Experts of a small language model: 8 layers, a variant of Muon for the experts.
Below are experts of layer 4 (counted from 0) of a mixture-of-experts language model. Rows are named router (the router's row for the expert) and show model dimensions 0-159. Each number is 128 + 32 x the weight over its row's rms, rounded and kept within 0 to 255. Numbers have three digits each.
After each expert's rows: a language model's description of what the expert responds to; "comes before" lists some tokens at least twice as common just after its tokens as in all text. This comes from a sample of Wikipedia text that the model never trained on. Tokens count by the router's weight.

# expert 9
router:160151162115129180179123157130120114113183115097111154178129129101097163104057157136182128097140107147116157134137109134146058069130149204074146111104100141076163128122122138122131123111120124101159126198122196094106085104172121127093190132110133110147107171147193188093124113120134096175101162132074119133157066121152145110124116117130114120155119131153147142093142140162170162145198122139150165151141109033173083191149113114151133138080158127082072087179112179146107119136063162
Description: Year digits
comes before: "9", "8", "7", "5", "6", "4"

# expert 21
router:165163144180147141132170098174103130117103137090107117173154111140066144087088123172133086161116105138112153102118138143073130064122118126098163144171155164062085048151155079101120209125190094172169112243183103142125182120157107145075111121136129163185111137148155168124104106123098145129067132119118120148107126111136136118078122168142113136121067180133095085127140099142069107165106138120084084189140146136120119105108110123160151107123074117120085144150151122137149161063108122
Description: Closing brackets, quotes
comes before: " |", " |\n", " (", ";", " is", " –"

# expert 2
router:157128132193146144163169138160126113134158078084142139139083135142162162103148119150123062158118094158116134151155101140182122086107158168076172129120116149071174130165069125131113183126175085139134111085121135100119133075166081101084135100115127125080088139112177132163115085088145137152083120180073112101180129156171139149082175170132078104081110145103157106090132107113136089121157116105117091199172166097181081148209166133155152215165118108119092070133135151121128111141158111
Description: Digits in numbers
comes before: "0", "9", "1", "2", "5", "8"

# expert 12
router:084142129143119113155149138160173115108151139109095132243157142135149130089075108149131088131143102108139148153139077157130135063108103139081155147123103152085077083141150083150113204118173068076153070168147170130126130121165072137095113095137165134185095066116128149122155141143082114143081177155069126146104128135161161132095092153151123134119059142069094115146104145129118132135153147175124149233184154120113120121088138104180109096106127155099101075153171141127126163138099096
Description: Place and institution names
comes before: ",", "\n", " of", " (", ".", ".\n\n"

# expert 10
router:111127140111163119116161136116097140080124126155045122187112110083162155096121098195121082117112101144150156153136061131158089071134118112082157155147111171115118076123186103199055148117141091133170158187138172126117159126192073134129109148137122142197098137148124175165106133117101131163129149130042135133151124150113154193100077109162105160115033186094110112097128134158107128108137095096113111188114171121148096126068149122119080166121133146080151130130117127084138147091110109
Description: Prepositions after verbs
comes before: " the", " a", " his", " to", " by", " her"

# expert 20
router:124127136140141049132125152177092161128115116206141098116117097123141132073125161153123111133129132148137116147112125135078102090133191102095154146126140075139139152204143113172123197158167126138188139130137139110132041086130128140127180066127132086128020148144138141139125134191167110118104151111107152140153129139164101166122122094172119150129127190195081128181121125122103119167133122120147156071199098094178099137162144147200074093135166133125116156143197116077139124137083149
Description: List and table starts
comes before: " ", " •", " \"", " P", " Born", " The"

# expert 5
router:048178169132112145113119176192176116159123127122109138123155133151132135096127159123170158109135114184159145208120098129165095156124112129089154155139147100154090130110143125095127095109135112127152071196105059121113140138065070144073136115155126116178115117073086118149117079109089170145055154135081110204109130104137178134100129167138115175107088140115048116178117141140103161140168134165149098156114151132157159130110124106128092062117102186038101168147109142130164152102145096
Description: Coordinates and units
comes before: ":", " ", " of", " (", " /", " mi"

# expert 1
router:090152182176124129146138138164176110119156103104079125227160125111148153074068083147124098148118096120128130119110093175129110108130130156097168147136095121088086101150183090157082195127192061133163100191158153106143124130148105145108061085109132159156072108138106146123120114151132139151117140179095124159127135117117152166125073139179140135143072173133064077165091110140114128129155143151121151191144144128123118093128122130228065135135121163121109100147184163097132136126094055
Description: Space before numbers
comes before: "1", "2", "3", "4", " |", "5"

# expert 23
router:122118154095126168113133133142175107118152157142072149173122186144169131168050096093172066195094064112128105116121097089143175140145105133152165120123133150087127077155095153118133148092109158118158125139177112148101168183147073122123123133082124163138131137157185158095146127113110131179112157094097103146121019107097094125122113138162163148114148130080096125128226141074093125108109133110139165172128168065179147134125128077173132130170111158102062096167188132114152115159118112
Description: Auxiliary and linking verbs
comes before: " a", " the", " in", " to", " been", " as"

# expert 16
router:078149149113154079206128153194151120101211124110069136207081129121107110128158097139146129139093142162128125152127066110153117151131125139121147151135133073088148150128155083190122177119145113147173141145104194109093146141080111146113101086092115077138079137159048167144127129128139114151128168111126130133079113074076140195092160050114128138148153158165117116159094117151116165108130117130081167167100098055137121121138131159181068135187092181148086119146127149128113140106091133
Description: Core prepositions and months
comes before: " the", " ", " a", " his", " York", " be"

# expert 15
router:097104152166146110142168119134175108121130128100119095242145118079113158100136093162159079152137075101116154136106100161138091075126126161095139089096078126096068096131155099177087144119195066088141093186166187119126155108152078123138115114121139154173134094135149114119116098135116114122098167196091152156134169156131178098128142138160130147110068155050044115128128117082101123130169127137151166187154160099124142090092109099169122131112089141072116073143171152127150154133145083
Description: Plural endings, groups
comes before: ",", " of", ".", " were", " and", " are"

# expert 11
router:138089099128144167139085139112165108141119156131168123142136095148121134116095156166111110136151087184196124139111140193122129071112179153136143091140148143127101138106146087079101155120168133089143060157192151139181091115085118131109124107136120123151128152113090164093068091151102151132193123080122129196065102082090150140090108096164148113137092092140072127174112137148095160069129144102186101157122114091182070204132087114157148124115188180115163128150157156134186188109072112
Description: Math and number symbols
comes before: "1", "2", "3", "4", "5", "6"

# expert 7
router:085157115111152097120162206117158106098114127109125110177108185130153137121090098172133049153095109101159131101151088203129157124109139178128167105154160136077075130121102111146098142126156092106157128115156113175142121099147031125162109107118112119225112109147131153146091134129103084135163184145112091157110125099174124152094103185164140163145082125091097133101101115127087126169148135061148154226159126121144164122163102131127126151108100172121108064070192116123119099168125096
Description: Clause commas, media nouns
comes before: " the", ",", " he", " it", " and", " \""

# expert 8
router:136043126146164090105177078144127105164103102111191155137082092106137139185149120113142139134103130121133120179178135125150128039102154172145115145155141099170180120100102154076153138120156115130156099098116137112135138130183180134151114139124068136176086111105130141143075134169120197101126111136103126176134123152178130008116093099120110152040153093124103100149141154140126038094133152153055167160139131106114147119102150195095125131128122125096161149135105119110097172106158106
Description: Section and field labels
comes before: ":", "==\n", "\n", "==\n\n", " ==\n", " career"